Below are experts of layer 3 (counted from 0) of a mixture-of-experts language model. Rows are named router (the router's row for the expert), gate (a neuron's input weights, with its number), up (a neuron's input weights, with its number), down (a neuron's output weights, with its number) and show model dimensions 0-127. Each number is 128 + 32 x the weight over its row's rms, rounded and kept within 0 to 255. Numbers have three digits each.
After each expert's rows: a language model's description of what the expert responds to; "mostly gets" lists some tokens that are sent to it at least half of the time. This comes from a sample of Wikipedia text that the model never trained on.

# expert 11
router:096160197199109112122145168092072147130122087153156103113106157111097122153126045142123182073139068083149163140165125130124112202131088154079147058140145117111099103102126119160135133110100085142130161137120110163124150127152113105155195153113173069161117174120139109149137143104163155128087099136108124158106172125090139084092121073206138156155194106141147092133161136155092070137163
gate0:107141182140144081087080138104092134075126099199138094107166120128114116119108130116137108123110108143153172102121073118137157161158083093123071154077127124111070171098153137116107159157154153129089166103140153130109083175162158097119111114085162116187122144164065175137116152192164149124113113110192147083165109157102156033092147101142151109102180171074144168175164175129118118133164
up0:102072110178155181098120119167126143146098143076192107106095095171152127090132129125200209081107130094121168106144162145133119185077144101115130139187129079161166122131128097156127174127120122155122118107136115082148111074133145196152154115193098131151089102137139066089117121162145118136165083124141159159094194143150103091135099146072076091091163130132071081084095135116107095131130
down0:108131092101137137162041135072104161078071200110152118155100098161109172100101181078166091118150152189157113096106123137136184125165148145084092110096115129119087189132143136186133083097187174089169190094143134135106113120111152100150110110111139100110166097135126134131084151148098140145154160115144155131103098154158179142200142151130103121179167156119152205103096146108136157170142
gate1:095068098106086087163066141141111166141112136094188122117125135093121130202139121088125095107084137154094153135117141111064164178119161127078133192079128134181088128116142098141099128089181110059107105173105085126116107158135090164182123115043136168150147124102137093088111084179105159136120096168132142155134099117117129187188108062174158120091163130132113152109144110165110096108149
up1:146083116173159106157141152135127136188163141101215125094138142153143113086092105068179143146138064082112103115146119133128090141125121030078128177050082146158088114156095121151130108085058112113129142120106120086151146130173077162159161078123126146101119160096117136146190090123136164123089089162121164097103081107072152140143186159100114124127121073168114094143119103147152103142139
down1:168174105182148104116149108110095170110141110106135085129112100166160124108079155192150146058131181111116118091182121132153075153158034150119076123147153067135133156159160069077172158166154139077127147108147170111093081174119155130139165087158127123102162151107121044122145171146160110128138158087145146152090135096101173068127123107147135202153114131145105143146146121118090089128107
It responds to: Word-initial name syllables
mostly gets: " Al", " Car", " Ar", " Or", " Per", " pro"

# expert 37
router:133153179175113135088113169119036169114105133173190078106080096120076091083098118107101149118161048158145129121159119112119166154118129117119110080125101106090126137127086172140088180104175068130150121147113162137106149102155130112169159183109145124156048160165174095103120162107092110167139156159098153164125147141115110166095149120144156127129166115162174050128157173089115145148171
gate0:169155134127069123101078104145121215149121116163173146067144083110147093097105172141159157126155083080118077130127126162069155089113140123176093122118116098109145142132141133177154134152161134053197112111111145102118118116162128103094122149090113110170098096187093122109102131117207167170156153144135150136067154097139154186118106072169181086181162126140130138152140106141161174178137
up0:146061130137185085110109110155143153164138141146103208106162116070124118173174135140144105151161130133183140120170116158142052103134137119144091142144145108114072117115187128151082104174231083158118141127141151101090170159077154068129153156137175116174144084162154118102131130133086158124084178099187124127107099103084171186119133141187123093130123108156142104122141127079151143137094
down0:111152137128080113061151107121148140116106149152186096085158084073126180084113175174139078139084126068118122141070204102182150128128111121143201092125103073102159164099149139162132097109147172112116132156066160184085093114171168138148098104088076077114144122188075171133106156093119138141162123111115169138148103113156142114102096096132099157127127185114180175115117118136121143113158
gate1:143148139154128139126129145158118181078094099138111019130105071124099081122100144101141141129166070124150052167136153108092155119138095141085141088132119116117121151082105091165114139108133073064169114135185138111097120129137161114152186184163170139116142109127151124117132129110107177160159127142200120165168123132103144207114058162129115112147159090100156070152083131104087189147100
up1:188120083130166136163104149079118139096166179187116133129092107145116129134180188133080135140103082124125115128157175176101134138143155124110111145113113174049134175112142092055136193093099137087095135142140125093171194135130143146100195111112157128110123123121123092114136204108119161146111104142165101101115146166162195128112091194048181127153090107091104118126109138103105094153092
down1:178113076124148145097092172136133115126117121151163083212148135112171150136182164152140130106125081107108174092131110117145119144114064128127117168192137122137126095187194134089134150155122178161134138124176152144097145107144095133186116200137144158144104115148114117095166099138130146101123133140109147174237118228145112110150095098195157125124136112147088135103136137083196131091101
It responds to: Directions and place nouns
mostly gets: " north", " south", " east", " area", " town", " west"

# expert 62
router:112135103176133146129122164150100174151093094161164119160045140139102137132100082074114135129132111153098118124099092139102129130103160130118096090050093179044094052128140137108145185166116114118114112115156187076118146128085095130174163135116142090115129189127130085175093142147136122128063155105105211158137120144140169114134111123192117164136185127158161108105168198114088113109147
gate0:158171066176124126109186188132100133138166168094146074150099100149117092133155128113152112129091149137110074170190127107151184092093140111129109141090122169146124092063065063102134115113113107124161159140133097126073116123124066100146177138096087125073191169143174152129156055119142067139152150099131179124118130136139124069141138109143094138154147147114166094149196130063131112129100
up0:104083130085147101198111168114120048061148138114130187128177140123071084183186159173110086124152132121130168165135164118130045122147097130208132154154100119165134152150112137147121168097155130133168161126125183059138122107082152130108095180084170150139130168133124125085132127078123119133138116182132152211118118109086139162129153078067097123128101113132134165132121141130132172153142
down0:093109111182157115133125115155226169090153103164163063145111137158150129138141111110105097126158064191175112136115125126099134117132053141075116162153108086109110148147111157080125197130129119138136149111152023091126186165126099097143173154109129105093157091124066136127130132156125150152168133120169109111102100176157120176113166147133123150074174130091196113125105131171180110121137
gate1:122156141134111180133096128093084166134158136122156121172134163127176094135067087120086117124095098071088133148116141171139078138095148188131074152180174105109149094125111102115043158135137135141092106115128150113152109122095173116090143216149147154100077112173119136109052155108128148076106163136123123139121101140153196091131056189151185101166116170143091153068142139141129128095130
up1:096080121145111142095080155167082119116092094124149096104167127075140110165147122138107117122075136167118095117099075163187133097150136142170111133104097107046103104150161130111144161081114097111122126140172132121180131113132157153090157138076094161103123172098103145140188105116120129117100124183164099095131163203207157044126197143145175121123139101064088129166126105180111158096122
down1:092110173118122157093118140173137150170152184070042118138132104081157243144135101145158198098091173127114165104127144141136136106122108128131111149160075115070129181186069198144104112166203151109152149160098097117162110136117176148126101090117152103125143106120099114119114096151121059121126109137113128097071162173149102118095169139155103145071098140109135104169152117131118130148125
It responds to: Endings of foreign names
mostly gets: "ini", "ari", "ić", "uri", "son", "amo"

# expert 52
router:098127121122103117145111122127071128119126102155164102119066180120100152175190082135148167136164111176127095107155134125122135132059168107057120051085131114117108129096124190180160152146143091113077128145071108124135153092070077135130191162092120084098069161074148080129088133095165180157125179145110104125140170167139125122129097093158144102165165176136177102121178123149126149155144
gate0:097098124108120108116078104113092118170052092154131139093068096092067123142072089153140084116181145128111088110118114129099121131117133062127117085182168176099106144181169135112173134099094165128092149137091123163108169108125041186159180151123129115122097209109184092159127081060088099117138101092145123155122108146118119106161137088100151084126182121128133141142162127142140158100172
up0:066150170181156083132091143158106091111186104165145134160095141101171103104136131135147077104144126166113107102057160184151073151077112199084150152082114073100152113130157172130127128115129136117119118100082129174149113120078172144138117178117231102162051173133104119121145141104134132137170134188148075123110125088129087143106162153134118110169115172152145137108085130092145123150081
down0:151145126112095134161136111161087125125066123124119140152127123202065128140078141090124124189119165084141080109106135184083099111116208143135101103178103147153058123129106110076176103115095103128147125078149115095174125056105144132130161097176121173126098099146126112140135062133112110093107113160111157097161119177085078146033125115130149106051118107086110146129132127181113151093149
gate1:170138103162082091122083132122150075146116096164139085120179178161155112121098165121036086130096085177048170130188113149181119143095142137150157110139148126112103102155114111146066178148199088067149090140081155119177116136112144148147135144108152124120151162143107110116113066120119141143137107085195060156116141095110111117128165115132155180130134157161115105044120145135128161099143
up1:144143115210118151120159141082121105173207104102189162174117145105129101143111132177184142169091077142124114193113162147149099115146136153153170075114110169176113146153136119084175094128150146202135150117133121185184069169126145140136183156165093136117175118142193163181106109101148131127096152086078109147141141113135117153103214139114146140150135153124106103126123070090132145165129
down1:104151149145096097081077096080108098127142168116116165135175138198138142126123182163153090116087135124170114174123086123173146207061174139122146100124079144141137135120103191137171140139163140127154082108153113176119060193158131088108172103153177168138165133140154145112092097102135123121139135063134156119147165129073070098120179116078113114102121083134139140147085126113202155161158
It responds to: Clause punctuation, conjunctions
mostly gets: " and", "),", " but", " &", ",", "\"."

# expert 6
router:102182136168126119138157107128106111158146092178164117144098133083100123112086083046082131074189090184147137177173139133111133194085140131059110097105106160143120131100073143142140115164150103123121169140082145106152135081096088107110166163134146095148107133069154101177127176120170151146107151149126155158143190167132195145099067116110135113134125155187164144166174140122086093095167
gate0:083177103134119164169126138176173101166148109150134136167165128142130112081091138105081098097111128175104174157076108133151113081166157151105106133140073091152107081077138163148122100156125174112146219102106090110138147131176089130075166130099116119133113058114151105117102194131164121136177147130119145139202102161155178077126060128151118099185105162119200119135166123099088139114120
up0:140162148118122030131143184129130128162115176125146186120147121172105097055083105087067141135105110143150113139164029152187163100116126117140100138136140058125114155121182124128128153191114135125070171158147130113170146127174099183158115095100179131151140181083107168157151158130077130148160079184116079126118166055139135134140119128098100103140110149117120099125131111153163154154132
down0:101167116135087144132151129113118139159119176151099102179117108093107080154098151144091072138115159111185119143108192131091095164096094143161088123090121124080129110158075109104126154125150116148100174143096105161076134136157065084146114161141052166153052126081177124078130159180178137116114148122136097151154083081193124136111167136129126173125054073149121134096165084145171144101166
gate1:151101130130088150175103094145087122137072121133136118160089104084128064127126071107068098112153125081106082149108194108127091158071096147071115097130205128134178110154066126089086146145100141108103080105106196114151130099160125083114145125160144144135163103145115159117182091144100181167159190139094122132144087147147169165160091153122117208104137151103172114190096141125123120154139
up1:060137140104105132124154176114121109129079139154126135084126160111136063133092207142119138147134080047082138087117120151133153081135101138161162060153101119163097072175131157122164138123103137081155075138155099082142099128146167152113103114073137094167148102138119108098133194113188109114089061157161091097083129153098145109169140113173172165109130183083063146140118141128174143150110
down1:111095120096134101087117152132101137069167199134135128104155148107133175138096161141128096141171149102134159134106141119138087134095108147154120114125150107116159143122169106173086116130111132208175181139128043074117143158124104115099143064074154172109074078096152114101097181126141123118115147138115136181196168123102138153091127156047178116101215154099064151155132153080155106132121
It responds to: Mid-word syllable pieces
mostly gets: "arg", "olog", "asc", " stat", " oper", " Reg"

# expert 12
router:158175128162121120139154154096098126122130119180147096148109219179142085208174095125095157110193162161128148134143101131127118120146116145079128099110072146061114138098152157151119156114159110135130131151152118064175152056099086130146152136154150137089103126069114049162136115145127158118105142129100124152146077141113154171121118069140133124187139160141216136117191176128093177115131
gate0:172118150189152118174154086144127151124113108149142130116141166151170089183120173106122136103164140141119113113152132100120062148133124134142102131110058089116165099126132134069118131147090030078129116196171102107154143107069078146214099117132107130101074185119156101110142118155152157081105104126094088109163146143158157101124099132139083129118211102082146148154142144133112217128157
up0:192169108129117116105116149218179187123098061143096123125098168095156153146157080108175179173086123140091128126153128115119191128121147152156089140132167124118099143128049138165087091111114123147202131062105145103165125118102101167179138127138072166127153089195178192132120141143130104140124116176124083095132170193125091133136146113113142150119096117136113104141102132158145108102187
down0:108126105118156183147142161166154076100093137094114118140147110102131102168173131107142109132097124152126104074151142146147131142119137111077128156153121138147179150149157091098127135160100064133146230103152091107098169133141165165114158174069108144107154193064205070111131078199131193112114155086127089129128188124063154158123122088110142184131148165097138132114127153106157069121121
gate1:150138122106117161110165189137135107073153183118163110158135189142120129150211139134169119143134183144120120110175122117107118093182116126096112125147070176057080132087114092155100147138111108187119121181156106138096126194112131134137195170109153149112154152102121098106150114113120185088053098134130135129107141108121215156125200087146130161156134136173103091108140134168126131202099
up1:158121176130153150115117064111127137144157135078161113169086171111098130096074138155117132148110065145076133183156132137170089097137187125093140101111122101136083095119069126127155154093106135119167081063095128095152093086144074093071120130091121120080162206089101120132171072128168118126146176058169122104181144132118148136091099102108119122143067141133144142142128092163175145196115
down1:110167162135130170085137149122143111155117057138097127126163137084153066162098156196141128062215111119141184109196160115112105125157140134134186057151162169117132142123061106146077130075107118099153161187132165138107119168129130167127103149117190097136112084117135120136112122139088082112142144138081089182179086155105119149130141060080126127113191158142114140092142104116166146139127
It responds to: Consonant pieces in names
mostly gets: "sch", "sh", "k", "l", "n", "zh"

# expert 48
router:096185175169101087117141163094117171167116114128161085147138171130131091159088077157072152116135108097134120148161085093094090165118120164147080052097086119112163093114099143180131142104137116149087148143106139139170153096154121091164134133154172049112096123113137090165138130101148156111073131134120121151159156136084202146105125052138083176182132116114111076141178120126070089138184
gate0:112193165132127108094048118087090147112109173067123129135150102180066107140175159137130167125076139085129155173119152109115161154154153144152101111155065147129128112091130134205117172122113157107153153127129213167080174115137088127081166165138115099125116074121114134155112141151137151074144165130157116096173117183109126045140096113100060111172136114160134095128097105122182137091112
up0:095125110125075144138141114182131145091206081133184171115155171129200196136107068141147100098146107180125158086118075096100125169119121121150072154137170065129147105092102165081098099183125172115067118151130071101155150138141157123130142141145183129181152159165122123095145093145112142128134123149161130112159157125118133091163169097083158057143084138166141089149088099129164129182109
down0:113129140064153058171125135127120127222120204082154120127110105134111112228171134121139132131101107175147148161141104142170141149129119116161115130172137093150119098118121102180090131177095133107097183166117175171143184120125125119103194146151143109154098061125133174143162090127155162181136127093139150131200090181098085144134086129089122098136129092153154159132108061110123144157105
gate1:108142092078098156132133190112149170097121148135165107137092103138148111137136145203146119110100149135171103122127076121113128118123142141068107071095095080134166171106156192129092123157107100093153130171111117134027099172157078163130108136153128179199152178090111103084135110082102112142114082182191194119104127110112115085126181127157123146148142105125099121134143132155108121037154
up1:092118170184093111157149130117119116120147113127120078071117129096092168091154139158129143127103115102132106120129150108143149141144173106140097149078091209119071112130087163123097120118132135140093126090131138068205125139072094080135115125111120194130177098135129175172104102174133130046200088027160156129113139110202162157117155096107142152068090144122160110161131144102141116114151
down1:155132053112058176106127128140073101128107133171136134168107147105066130086140127099111115085120138166142104169104152094167134141063162174134135113083157145144106084130129135132067106144138129086156157112152112121163201144117101093165172140082100083075117107129078114154124148163154111095078211202139090125158127154087117147128114144097144154154107175173186122135076189090121135132099
It responds to: Capitalized word starts
mostly gets: " P", " F", " S", " K", " H", " T"

# expert 45
router:079145127135109116098124192101107189047076114155184111151048138117098132090114097123126137121135081164137121164132122096157097161107146139093049121067111187103125124114132155111088140164200104149110128143099098143199178136152129128146154149109118137110112131114162110143114146140141194153111101144143181130116170142075182153131116103136105163164109175146134076140173160123061063174145
gate0:085114137143080123101133113107109129158119096152161157132135147056118127097096119138102172084124118175110096051096088137132098182104113126059131124169188107124149123136100126187154160152167123191177154129090068153133206124081154110079139138107132170125073093138137077158174059136126080143174089136132170102118111147156103062120128145097123133163159126149104117148100198123119082092102
up0:158139119207158174163130126136123114093102120150095178150183152146137077167151107203164173056099136096171104140128139119136128053126166130170100158083121167125134126122156147169110125120145137100177126108068148166082157203088133102138100122111119135154158135107096127164137119157125013107080147152118062133108097195129143134119142114116110114164149158092083143144166149106118080114119
down0:131147150160137111163104104161172154117100119107116173092116194156183139134098139115119209112121098102190110135137126147153093173107154122101110135107138107098106176174111134128117150112151198138154149129201058165086123163112152096074130042165126162133138165134109147155100083133126152103160087120131081140124147144052118118111195127144125156117140170108034111142098128091064125091160
gate1:195096142119137081142111108127133157109121109127120159102158155105124199049147134122132146131223118133139132070144112130092177131187071141128116200090160175049107127107129123121082125101159131159094106189104109082103097140111075171054115112161109125129161197119147102143180133115111162140160101151124087152160120123127137164157148108144078139107115184173160095093123115131070111144127
up1:081150063125149176173147164091161194161173126142114058123130203193113083107113146075163147174098100154126158101145155128115130096121144156150130156178162146077109133171148142141122150123148131144094145120101110131135079067195140138119160126098140133149107135173133125132144143122148110152159113086118048069201077152167146109133115186156170152137152195076145120115105111079144120147106
down1:084062132150115056135176126122184080100109183144175075073119083122105102150136149080098106102097124131125099135119142182148153105126111129103125141112124094195134123108122101132113083125101151167104095104184118127175162068088150086155090182142106156154179094131190125143134132154119108159107065118177104109163100141104093198149130142149110092141116063158052131131132105172098133124177
It responds to: Proper nouns and pronouns
mostly gets: " I", "I", " United", " States", " John", " World"

# expert 53
router:088119115121097102127123133093043102147111100167169104119102186148084159179167077115153156122150112181112088124167127145138152133090134111032148047100109096099104096116143187147159130184141085151087154155081120119141157116108098144147212166100107066120078149080138086142130130092157184167140183137119132114118159168150111117104099114157106122175155150116179117108134115150135159162135
gate0:185183133122095118145177113126156163143124173101119156144107120049152160158155150125088125075152086166135135164101069123126149145149094128139079098163176149103136127134136124155153176183134185081125157192049143176155114111089141150144096157024118127132171140146165156205124123120168163129145174133163089126114154168125095197114151143100095132124128132116135155134178071121129129160122
up0:120093122131090103114153098103138159102155111091148100123125138173187086124173137158157161138137091165179114106138097113148189138149154104207120080135095116125183148125121158165117152135088169161101080156133085061138141101114044130066154171116099131128141179180121151150075097128118156119174104193161157119128137132147173168126180077204080152122167106109135141085097094096095123136108
down0:175141202085136166087141127164138132139154172148152121150196109150143125106087202120131106130145130125169095141091126119079086146133115181142133092085074125146160104147072120093148158066167112145204132137190151110161154110152110145109125101124096103098123131147115066129118123207103094084104060201117152146152133119118163098079102088131107127138076108093089191163150109099102125163125
gate1:106090074155115075166076129151155123043162093174163113126133106103139051116108147072116146173108107149173159158132109165124113145126136116127098089119093127145137152111167129114140131119143184091062145143175215150140121198088101104149057127134174176127143166136164139115112124164112140157091102120091084142135122066094156164106111080137103121109100102171105157091126124165046140111127
up1:117131114141137127173161161160172140103178097190140147196178132081126117183122132127040128128158082091160140166140135155084070102142163116147128080120103130112069077121125149112144138091104198135117124128109121085081143122153074146117092125088212131158142162151132156152105121108178089104133109208103100151119093146112165091144102040113107101127135181130121104139133109109173139109177
down1:097131077089092120152165092116098098137122107206111128157139147074111069185171144135114134124171124131124101087160141118115138085135135137091155103113161115194123122163165146081158130165120091165114102151104118119068146105101095135123077089061144114118127185100184155123169127073138123141103134168100133181133102173108102072158143095108049118170142166135201110084090121096131205107130
It responds to: Commas and conjunctions
mostly gets: ",", " and", "),", " but", ");", " &"

# expert 40
router:086133117148076145074131194059050126063162127110194107197054192114123135116137092088144156104156055121143089142158141129118158136113116132137117071072107161091091135138167114162073154129167084134115147198091142063146131146124129115142134155160119089134111147094153104144092119156136158150149104193131171129135154127098182114121096113169141117182132135130141109133141134150129123081172
gate0:139146081156081127111095239111093126116098147202115113133138142131123091136109115097159156188112097137101192101124119095126138120075100170166086075148069127094122167152150151108144141104118180110163131119110196093078122118141175132098149176145094118156141142137119111081122089129112174124130146178137197126170194126094129139095186127130125134130178096106074137073154071094113107095134
up0:141193136180076098152189152108159118179192122038122148120129119060111133125095149107091100124166164182118109180148092104135178089148105184092125104108118127119066121212175059136168117141174128138117129164130115148143114149115088149189085089171166106153154152135123198125167139156169115132153100109154127117106117096168111147142137145116120155161123187135137145140112127167120120106074
down0:141189176152121166126106127094083116173161133184149135086125150108188169138099093057102149127107142078136169154075084120111153165091171117128138105116107165098099137073153140171125102186092129166138190106113164183112125152148143111141133126111112098163098129138100130094092066091106162145114133074121145079138138124090087152069104090105135117168171138141112121126112036162095190182139
gate1:120165113180131118120153189133124171140164112118186162092134119166122146109172084111066103144107143124126092097078146082163106105205102133126150118125154142098074186159109130097088134112198148103123130166126123120073123112165136154110108169168120048153128194103123156130128161168113128098124101123081103203080072158062158124166086098109162113190124105110070151127132115141163146097137
up1:132120172138117160108141163087113124118095128107109138200093115192169131084073137127146124189137104094156132146154128065069122092111089176138158116092070124088140105121080124143155192128117133117145099144168170102177105161109164049098098167134124073142146112186113132115113111136115114182122091130083082082106114156136090102097168183166139099173155159114108131131164162058090099177147
down1:092092134092107074137111056127110113125092082137109050126113118116110153096160220137112134134176120159201150058132107103130152133115159142157080172209139138137146051157122158107095147100088127142119149138085096127151046150130129160121133146121114153147126156132128116109147120078145098094173198106157130173138184057129114162130159151140134093122131092136132081145105192125109120159155
It responds to: Institution name words
mostly gets: " University", " National", " League", " World", " Cup", " School"

# expert 34
router:109188149159134128078127119117133131133117116132182104128079145164153090160093094107107168139193121103114100159112087170144079155129133163087100101085131127056078154117100130177114179158142061105117125149097136058135149066116117135158154122146167135086060170128134104100068093085120185168108151137071124127121139144092106166135096117122133214148132150127201103133203141155116145127124
gate0:109217131133175094156163096140087136135128153093211154153111107160144102131084091135115102169164098145108164185111108113151105088091094155112096143102095210110148117138109153113161104160193137156159108173101140113124117074118146124150174180184117144137077183146145188125111113124140197122163097110184122145093129128148131092166156124105151138116092116108171094085211093156143154112131
up0:134153148089161103098098144125138108088119088109109106120082172127144112135160148204131130116169142120136140077140119126122169104143135083166091147129117100099164192147143119144123142152120109203184117107190037154249136128103088166115104087106136148084128115088122096163146162176096159065108055159129101104125153107106113130150209144099103110137167111112103111120129113145124126105072
down0:156187159118145120076142144087133091169195113078144108113156175165118105071147139199136147144162161096131119156135179067114115124122129178057103079113119178108168150129123062097131142091105103158172221129156131111132219106120126179143149122113111126098138176111123141178127119118102150096119127156079159121129147159121123160114149175167129155119194092130085111107081115109106082149113
gate1:105130115147140139127089183122110094101121118105154137114125129129183140117151170091097113123160086139178160078038155117132107078100152104141130152160123113075155153136164161135079168111147140066142058172108109084147150148127099145158163125131169136057130166155117131085049162133167152150111098168126072117075128113126172119096126088174123227123119116141167127160140147171133118209114
up1:187147170136176092136140164112152185092114156134108092129128137105118170132147117096120141120123103123146113126123111126202085112083114141088175091119100171077100095098165086107150071128082099171145139151160147124139139133129153156072110152136155155135137142146147117203072133074123178172133138127130079106147096186214095148120149151140114109070083206159141121096164125167129157211171
down1:078088141133100186124065086135128189103126123181109152138124151100107131092165135115125174121155093150111165121144145084132075199139170056107093123161163104111183111170123137112102138114176132119093134135142088086161140131167119082177139113097125138185133124108108186107156145171175168135156128103166148138148120112096213155081138105125122141176097202171179143150133111205154110116155
It responds to: Foreign name interiors
mostly gets: "sh", "akh", "mir", "gh", "rist", "my"

# expert 49
router:084188155162141131175156134158074114122144107167154109126088109102111071151106110093146150149164144142125147124145083146136136172142131175126108101070130140096069131125095144115123156165135104146152119134095073107159143076158101124142165182143163113146071166074180140146126168110123181163126113180067090175109177183102142085087037108167135159117128107163148072072145177166155107133150
gate0:133192199170091110103173212177123135149174112111118128116084146097160032151130108107138163091149141198098146129145116138159112110198104132175089100131098136139119127093091123171085141128175125180149092156168150131098128059147140164181136147146122180078111110133157167168096086123128104097119136145120136169159139131105153095091100167124099146089114085114158093109178161098142123133183
up0:080169176069145111106151123110124165115127140126101097118129105157185087107113133149140146124128124214126138123124153133125103117099126098102184213161131075163112133153146132122161111131171081099125054153126084070152060151155124080163106136128202149127125164143173175118129034159118110109153087182176135105131135088127145180135060133107178116141129129151118124107129176100091164107160
down0:126128119131149060136112189183120115200129136140135167115182138081160088139141115116072123160143154172131141171171136151175110078086144223185124108190068104176083136124107167105135111155123172097126125098121100118180112128095141101060091182092158179081167121116105143148107180173156122139086149137153111182132208140138124099138154141102107129140099125124136092172138105122144123135145
gate1:188165197123191130120186163149136141134153092137131122086088135139091139110148114112162118071175100164076140127111125136153077173187131159111135128109155163125102136089084112191183118156105094129123107133134145079140044110114107174142136148134116098100158135116101132160154131105125160160133190162077109171094099161095157183142041121169143150116148178131109110075110155197136150176114
up1:132198120107116149129113093163191098082125151070186130153119122154067095130107111118148157098146190203133187138166157131144122157147065124123151155104082113141121102181153136076135128134130124207133150151189067160130138096115142126161141125129176161110139181077110160172155137143102145136173082148167120099109176096149212098121123131093113152149103119132100124149183180129164114176120
down1:161135116042147126088115086098085160011133174091140114089104116135108076104156169113127095123105118118143093153097104136125179090116137121158167079106078149086148159162099171119102103125099071101157061123136122141163120158072142154102094087169159174119120170146117121120096095156113140107108079131102058168133136204098157146115165073129147132097155195143119115141150128116121133098119
It responds to: Syllables in proper names
mostly gets: " Nic", "ij", " Ma", "eb", " Mor", " Ott"

# expert 50
router:080159107172066169070137179121101163091120126166163094091033138138094085095111134112148153090155052154166095122142152138086158155124114152116060065099136153106152134117135223150071153112125110139116144141128152136166096134154163125142149156068111109114137126098163118135095113154100153153106118189144181109106147159086183143129145119141099101156180137126184063140147162144133125099133
gate0:067092178116101101146117124151072059157134117150134139142103073084126135136124127152117168049078161132190131176137109100070156131103141162169077070178139169119151099115136174148146138144113126118148077172125120119115101154124136125110135167071152092144173193159125122147142135134050098074125137091186118153102106203086164120108124150148112124176181122086127108195132140109102107141135
up0:187138141134114061112166139084193122169098196111120105181112092111184134099167181158172119019130132088142129091107102153138128141113145154135087192113109076151110109127124090147123192174134100121126155195117171121132120137131116129106130125110095116099089146153074082172144105133133128099136127155103108111173099174117174102142203087123100103113114094179109095139093070150122101153120
down0:108159154165140086086219147137094175153111177058109082111132135134119144113108117123128104135196061124106103145132142143199092126182132164189145150172143144138193100094145119101152164099079182158166165121168122178155161120147113144122145142138129104134166102136078074067091125076101104171136115179123133122152079155148115179113150130114168142104153091143146173130139159059148133118150
gate1:110151112190122146107126178127101212132093101123100110127118110187151100159050113123127144119070154141109135131082131128096103160086104149159206091143134171098161102122121142115089129162083117107125079123188136105143125092190125170102103129127113142089113167124075155144093154187134164114135097097080117083057139128136076128131112089179157110066135197070150130146088120109124092082156
up1:179134078190137099100139150121109145136088110113138162124120145150172165193211103155116183110136141168142054117143053123105130158174152090137129134122115180137179181152142103124125121125163122146100123100125171094144120117183150103148213105079174135140106112150151116132101130154176163185178112038163137086104093153160147140155141141161183090118120126144097101107075125152115123113169
down1:036169066110139105142132095127082137123134127119136134162067084127123109138163148138108127124121111106069152149145114117110175155144133086147084124126121124089142098132111160131159082200125138081120112113173096189166089126139081073113136107157103172102188073078133164131113145116111161143117109210124115111127138123068086158165116110128181089110101117037159153120097164094200154100105
It responds to: Common head nouns
mostly gets: " University", " Party", " season", " School", " League", " film"

# expert 10
router:116134083158110120094107189088071147087112095169202092138043143134105140132102103067145141121152126192148091136124142114129133115140135125108058110066101168069097096146160167147096159146132118145143103131139128049163132133121135126147161182124104117111084173079154122142079161166107200105088133130134176135127134123137200150077077153154119129183144149142144144103146182162095097137156
gate0:167115150098171107137050145142106163083107125092147141160105116111173096121101188096127128093134136135176118100126118176153101118043121111125121172128117174065121142131172120142129128154133115111182076107107147112133102133062093122160122203095131146130147162065124115197128104184095157165129135119142153183096133168156136152139134115109172098021076133148173125138164147173119147127070
up0:122127113185108094119193137091092086117146075092150108143113148162213120069145119080130125133105124146157175078083168063121179133134134112071167144089158126116150074117146098108067137062130093125180139132156098122092103105132087080090133104107169158112110085088116118132111124108086168088113078186131125164165167101110111179135158156159132178136115154102062168093128118082132115148134
down0:151116112146080204142091104117191169174096109176118148101113107106151121114115089136109140092112115093124152166100075164152168129160129155157139027152103154151136115164123164189087124094142188122112160129076116139142163136165178147113148107103131097136132097175153102100114158087167064101176120175139123113124121110113099119157098120146127164221164128039101113109101152125190138121116
gate1:139137165127135118058121194167153136164150111122132080116079149120110162135113206149175150176151158112069076145149143113137134146145156149062130103074095135060135147114131184163147201122095118122191121146110153095125091165141147118100118183143164118124182165157139072092104144081139174131105142141152096099164163145109144190102060160129130139150204161104131168152131122154166123100128
up1:131137141130086158088160153122111135096143140110130099126185195187135203116111088147164120108095125133112187159108153152122116139149114146117105154131158123121086088083104179107075195120084129116177123133134154098072147124098137187155125207077079119148095166165125143135155121084115149100114095144142130109182166133094138027135127140125128127111106157050151173114161127191147115195123
down1:131125140087066101121107124201128122110124090151052142121149118175168170200115114133170102122092133123121134145127094065179144126150148129151160156100152122167168139150119050115136135112125159166177127139164114090130127117117136152132121120113139162122168134168182135116079041123117066117097199084074106144140144161107135119113140197138193141111124140158164123148103169103111063208103
It responds to: Name-final word pieces
mostly gets: "ville", "ford", "son", "ton", " York", "berg"